config.toml
num_hidden_layers = 11
hidden_size = 128
routed_scale = 2.0
lr_router = 0.00223
max_seq_len = 256
max_steps = 6772
Below are experts of layer 2 (counted from 0) of a mixture-of-experts language model. Rows are named router (the router's row for the expert), up (a neuron's input weights, with its number), down (a neuron's output weights, with its number) and show model dimensions 0-127. Each number is 128 + 24 x the weight over its row's rms, rounded and kept within 0 to 255. Numbers have three digits each.
After each expert's rows: a language model's description of what the expert responds to; "comes before" lists some tokens at least twice as common just after its tokens as in all text. This comes from a sample of Wikipedia text that the model never trained on. Tokens count by the router's weight.

# expert 3
router:124089165150109131089130166086102090089111097105102152150168156164158143132188122140109108149148109128142151118075117106110130150173139101115192122120148121112124111135133102062136132127138127165105128140151160134171140124100126160107122157118121160114108153134111116136145159089118124095165098143128140157134107125146147109128163148146108140158134119126151119137125121157145091096116
up0:131112130110121091122117177131151096127138145139128125114122141145135118144099076104131118162107114080145112126133137179128147132146102083136128159116163155132126120130123111128141086105154141154103095123116161110118136103112129090072123087127180125083123124090102170175136164134138094101155173132175131133145121132121114109131134135128092129168121163161119112118185171100123159143142
down0:116144126182142103137121106152090157140158126125110136121070086080138141116133167151126112124152153134109102127140152120150140133122134132095150103152140100157109126067118087122139145189094123145107124085118174156148116143119132114158120137144136107145144139128142107167123164123167141116156147082100143113159071087131133110120127119105074126133164137105114147143102133152112170126140
up1:135110136106116093155120094169183121113107133120121121074153165128106138143080062114121139169155137123170123132165119118112154112150120139123121090083122158137131131133140118127102124116136146141108143086121073079127118115093122149076147099111139126134118126122101154154112156152131096146091133111156078160110122110150125120179143101112110143135141155143124136136135129148137139179169
down1:107133128146134132136110124167157139125134074117105132145081132105105149114069193104087114163149083091114100130149124147100175125128098108115139113128190081164121148145124103132115149108108139119131136105149140071132156112131152136130175137131147104131112130132174159146098121123132100163112112096119130158104111121114134122137104096131138158109155108096136164128159125131149156132164
It responds to: Table cell separators. Empty or dash-filled table cell pipes such as "| — | —" and "|  |", plus career verbs like joined the, moved to, took.
comes before: "\n", " |  | ", " | — | —", " |  |  |", " |  |  |  |", " —"

# expert 26
router:113064150146098129089135164090107093107083102110097149133159136149141141095171147149105103133130110146111156119071134125117132139147145105101154124114141128113102112156165084094146122129170123166089136148147161129160159126084122146116131140128121145124110144132104138134133157089101113101140093156107136162140146098167153121122147153158125147148140116146159110127131133160179096098104
up1:134160097185166153151106090139131146136129123177129122092134128122126152146137119138116123070127147119126158105150064112155128149136121090137127142102101098165156111090124176170177128108163143147177110099114131119126147096167129115116133116128180104112152131105140132169154134114145120118170102138121097106122096169133129135106107135113138108142102155107115106163128098118108096128112
down1:122117137160135135092138074132083124128142141142097120112115126146144107171145160151103114162109109119119113109140127132182155111132141117119125130115098145133126131110104110133169158161146132130148110128117108128128120101085159153096087127191118125081185111134161142119095139151183134164150144109152103115181124121169149139127084105128115139112140149093073164124105112117110122109101
up2:126139109127162141162137073112119109124107118141091129109168118152127099180083088123118114135114138166090133126125137147130119090144131117124173094132083142089128160161115152154088146125137125112112113116138119133094082116133140145156123151130120163114136163159064108104105144111165118124190119106113119144116151148130118121143156140079162133140125146118093102152100100159085128152133
down2:124138118130127160163140106150117075091077132137130139179147135126133107145159136117135132112140114159104131141102133149090132157133168119136104144129098152132107117121084101131168159135118102114145064114146106134113136126149100154163121119121119142102138130191134121098149129110139222152098149113155176139160114162145128094127139122152140119118129118103108109069122134112126105119109
It responds to: Separators between numbers. Table pipes and semicolons between numbers in sports statistics and results tables: 13; 10, 77.95 | 22, 54 | −7.
comes before: "0", "1", "2", "3", "4", "6"

# expert 15
router:123082163172108141125146131113095096090139096093120174102159119156133127100174156151123084145141117133149142125092106146120124104090099103130125109073180092118161118113141123111165144104143121160096135146127140131159123144137125150107141153167127120114141134137095088139133181089115124105134127143112152149144144122118137083113148146136080084155108129137151092149134106136174117125145
up1:124093150121111151175132128112147177170067117136110100123145155134147129183121129118137136139120131087091106120142151152168158149139106177112143088120098099104114115107110121129120142113184115107099141137126110120139137111141133139121142118145145147145140107100147219108135122119134118125083095113154130127085127140186131109132111138098152116135136121118099159128113174113118081121122
down1:087112151144093144160147089118146079130125123128129163167104123126132130118139124123135155123096161115101154130113138154119147092136117092162140134122096130154128151130101103137113120089125120137155100132116132150112153082126132124140157185137085084103067142147113117113180132088125133131153119151132086129146164131129095083101157136135151099145169102119120129073142178135145138168132
up2:149159112111136162153131144093090113073119064156095120142127140128115156100163160133141121157113129129122103116124116139118180159132106118118117158157092101092118147142137141126162076082134106142148148182162095138138133136123114125078152123120084136151123142138122170133134148168124113116130124168101156139113119129091105141091110131142105096133075108150096168126123114128153116122145
down2:136103125167134112116130127116102162127160148167100143173138160114098143153149149119119083122165166110122116097125084151116142083164117084176107139124143143094104138117146097082125150140119099140169074096125122118176098173137113110109154162133135088158148193153106125117173119118161125103125131140120129119139122149099096120149098143104132120131107103127139135146141133124128128104111
It responds to: Title and definition links. The closing = of article titles and copulas after a subject, as in "is a", ") was a", "(born".
comes before: "\n\n", " American", "1", " species of", "- Authority:", "2"

# expert 27
router:129122170119123139107131149079135099081124098096115158154148140143159132104168143136112097147149143120128151125042161136096161162159134093113149142117144108133090090139152098110120137131156138158090109082146169112167165119115143139096135101103111127116127134137067137130163150115091128101142094163128135147138110118140129113104158142153105147160109127140157109146121120140152104111115
up1:118172149119112122123134139101138116087109144108116119189125101124138153108168101154128115178138087103129106123132159072133126149179146076161147133126155129157102112143115130140129117152137114123116092139185115064108113124109132122128131153117101120112100161113107135141166165119132136111159144115149134104119112131075125115133127114159116181125126137107181155116140136141085106167151
down1:159117154170119105157141098138150121085144133139088120167126122119178123107156170157150119117127069120137142104161066093128113120141152125140119142104181121117134080153103129109122138184104092080107111141160135099133145139133118154099145139145161089130153172132102109126105158100158131141123135105141128099126101173075103123128128112147096121117111130137127108128166127133141116146125
up2:132134147100117076141139161111140110125103137105128133148124131148141133113171134133137141152114115158116117143170096092155123086169156098159128136155144095094085130161103147105152142127146157109114152136190135069118125126114143087087120168169164122115098165136101117154174127121133104117146129139123160119133106136114122112109159124125133086135093106154133158092131185126103135142094
down2:141111116149121137112117102123138087096112129149128151150138086122129161112148143148147099108156128166087135123133155102121098142135156099112096117088135119155109074159102126076102114160136102120130130155126128149130094171133099174083141160137118133138130168141143117114158149070096133155115104129107161121157072109101149143096154140182107109127103125128138117157141173125143163119136
It responds to: Year digits in tables. Final digits of years after a leading 2 or 1 (016, 018, 993) in season tables, plus en dashes in scores and ranges.
comes before: " | ", "–", " |", "; ", "2", ":"

# expert 13
router:141094160139129125120124149099108108113117070102108166121162169152114123116170142143123121134168149116130156129091130122099141152159133120098142106103129108128120080113170085105130111104161146148115134101146151130162138121098115152120142110137163141134129170126106116124155161107127119092144076141133120157107115081164137113107154165142082130155102122136143096167128121172149068104108
up1:183113094105118124105156155118164125141080131157151144112127131107132167118123167114102158156124102133167121125125131106131155084150155074153119156114135121144088143093130168134090093108121134122139130108145137158116172128120118057133096164096139127139134126151121163139124141109117134088143088138140118100098096118141138148154137147152163142127171097127134088159146123177153145122107
down1:146124146152143127146105124135137170119139169147111139184148101112137109114180117135152122117135111125096157081081108144144139117181118163080159154156149105117118125107121109091150105132184144138131128161123130150166144135114134143130168120135099153138092095146104155083140132145129142132098126121110098164123089116167117123088106122111143144120092137132147129063142096125109083124148
up2:127167176133112112132093117136155161140151107088127131158110142118135089135123170117139136136134120124158128091119098148159167091146096172123125151127162130115126126150135127137148120151125116105108126110142106075145109141156109127142137147108138138058135151199107135114127157099157139152149179090132129106152103168120082104128158129102103104140078139140120159114077133109146129144141
down2:137072113134152167086131134139135084117151164124133152131088120078123139142136134103158116136143085091107115145128158118127111144117142120102141100103110122179161109117116125144068116137088099158103131154118132105116108102123148110140145166104075134139154114114102117165130117155124097157137098141126148118153140085144126162122124142161137131132153109122112134133203101149171148130170
It responds to: Line breaks and clause links. Newlines ending list items, table rows or headings, plus clause connectors such as , where, , and the, , with a.
comes before: "| ", "|", "-", "- ", "The", "  -"

# expert 0
router:182089182128120138120111130118143081111105089108101142107184138181136119096179151149108106123152124123152164139072139134117129146143141129123151118105124101119145109115145116071091132102135106158142153145139160129166166137131103177124127127127142120119144116114123119120144165124125126105125086155143111158131097122110149095110148144117123113185114144101130103176126088116149108101111
up1:152144115136120119109146128113108152136180155120103117108129127157121117130138105129085117100110096134149116147134100108147101140147103095150126107143161150134131124217137133110102106106118150107150178144147137157115092183151129134144131186140113126085138157106153076152096108158102143162112164142144150134086143131107138103144150117129140071162151114127155126128145112082108130131119
down1:130132102124144105151118107112128162115125091135118105098107171143144143136150106124118146087105124130106099177117140123178098156156151127113140107114140097147134117135145168110112131126127171123102104158150146165158092124163148118159082194125082075125170128095125097143132115100136156151135137144117147120115191107111110130113140146142145121137142140118124127078094137081111104104100
up2:077129124128120193120160140096134138133141145170146140137112142092164107159098113140123114122163131100095133158141101126096139137110063087093105156117136064130104110089138147157103105114119174109119109113070128145129079175126153145102145162116078122131145154153144146127138128104177121121144129151144127113117121128142123126127130148112145145144106114091122122160144124139105123092113
down2:144154128144126140121154133142138082113147082110101153097109155188112139093110154171081124137125113144135127147173111086189083150159148133136143135109101104109164136127126126176122120118115117156094110127139084116147171121103132138135107123105140143113104132148122115136141075104156101164124149092116095125103111196093130131095100121155117150132103137125157099123152145133125120147133
It responds to: Date and number digits. Month names and the comma after a day in dates, especially in "Born:" lines, plus digits inside numbers and chemical formulas.
comes before: "1", "2", ", ", ")", "–", " (age "

# expert 31
router:140082166125109121118127144119098104097116101131126150149173157160152114087187133147101148146171150137109146142113132147083121151140133101112143150129137116102112103127133095106136123100166158132121107113153148127157132121104127156117153128154153146103121114143124097123150152140080127091124058141124105186113147091138127107101147168149113149145121136116155134152098094164138071098102
up1:140137126158158120101111131091088106102138138141129124147109148126138172181131153143122127153099100181118145150119151153157131124128135041098107148138111166120106175125102146131092123106147150119130132116139140158132127109121133092129108134089123108097210162100161103156127113147113160102118110114099154144141110106131174139132137138157121118123110162119066131130136110143113130109124
down1:135124133105092177119094141168108128121116163083126111100105093162153126104165101132124161150139142103136127129117138141122056132166145148088124113117144121121133142150146114129145110125116104141121154147128163127122078144124163134152176126142083113130063133120091140129094111140119104173132142136076090156139147094142166134100159118097106098119111139135118145163140156162161122126126
up2:114145094135146146114146153098137121075161127167152123129146127119130167145121120090127132152183116087128143136122142134190116148133134101123134159142119130104147116134150136137102100141093125162081056135141151129127128136114129127115126134099121103102187196134132117122169101159110105096098136144134095125153163102159129129096139130152144160129112163071144126118148110158126107103142
down2:116128143113132146143143136147067145136159164112132140108133098112133117157142111156145157148089125147125159112109167160078133166120099135120099066097100150088112128116127122149161109105151168118109183125170149117120097141143134173121139112115179129157099138113140128119097131130169127156147104090132113157100181126139126128111118122101103108128166132120112108129107096139148083166118
It responds to: Sentence-ending periods. Periods and closing quotes ending sentences, often merged with word endings such as years., ing., es., ".
comes before: "\n\n", " The", " He", " In", " In ", " This"

# expert 18
router:158114179143101151101138151100101122088113100099111146144170146157152119122141132130096111131155153136090128115097116120104124159137158115105142128125129107104139062120172108088157126120147139159134106130155131102161155077120103145118148145105130120112120101144084106118143164106093129091168120134108124172185108134172138108165152159125122115144130113127148136152110118173151101108105
up12:125121130101134154082145122118147118147122123112134153126151168146128118093138159112061133130151105096117155163126121164131118185133156108129129133146100144110135139111131133114141083131180124138139122136183111097145128103055121131133124122131128133093134102183147146096095158180081128093102136113088118168143097154139118092137117117110137147119132138133161139088129162116151148107101
down12:093169140130067155141075137172128152163142105133121122160140136107148137116150128114113111113139113107129146097205143148180135122086083147092113074125149119151100139121109139150129138082113111174108091109106129131111144128131128145105128125150147104158131144117084133113154135147104111143165135114109177146106146125126104131085158133115165135130112136089106105164109128134125145150120
up13:115124090119119183117175149160140127102134137097103103111144115159143102167112126098124135086157161093152142121110144102087167122132132135110129114144136116131135106146125131122126112158119082132082092129156086111154113144099091115134125160137084147178133121119127137145160182108151165134140137135138068118126124096153108115179124130092143104135138105147175121125122083110143141149096
down13:119184092153109122096148132146156112107161136152144079134104118120094112119139131069075137150153119144176073143118106205084134105142121136108162116124128143093141112099133163105110160113131126160111141152158109130131126173121158117180120124133134124141138106160091114111115159133125081140125168143089102142123112128122116131157150135118146131148138102121088136109134138127142160123126
It responds to: Organization and unit nouns. Head nouns naming organizations or units after the or a modifier: club, team, station, League, Squadron, Battalion.
comes before: ".", " of", " was", " in", " of the", ","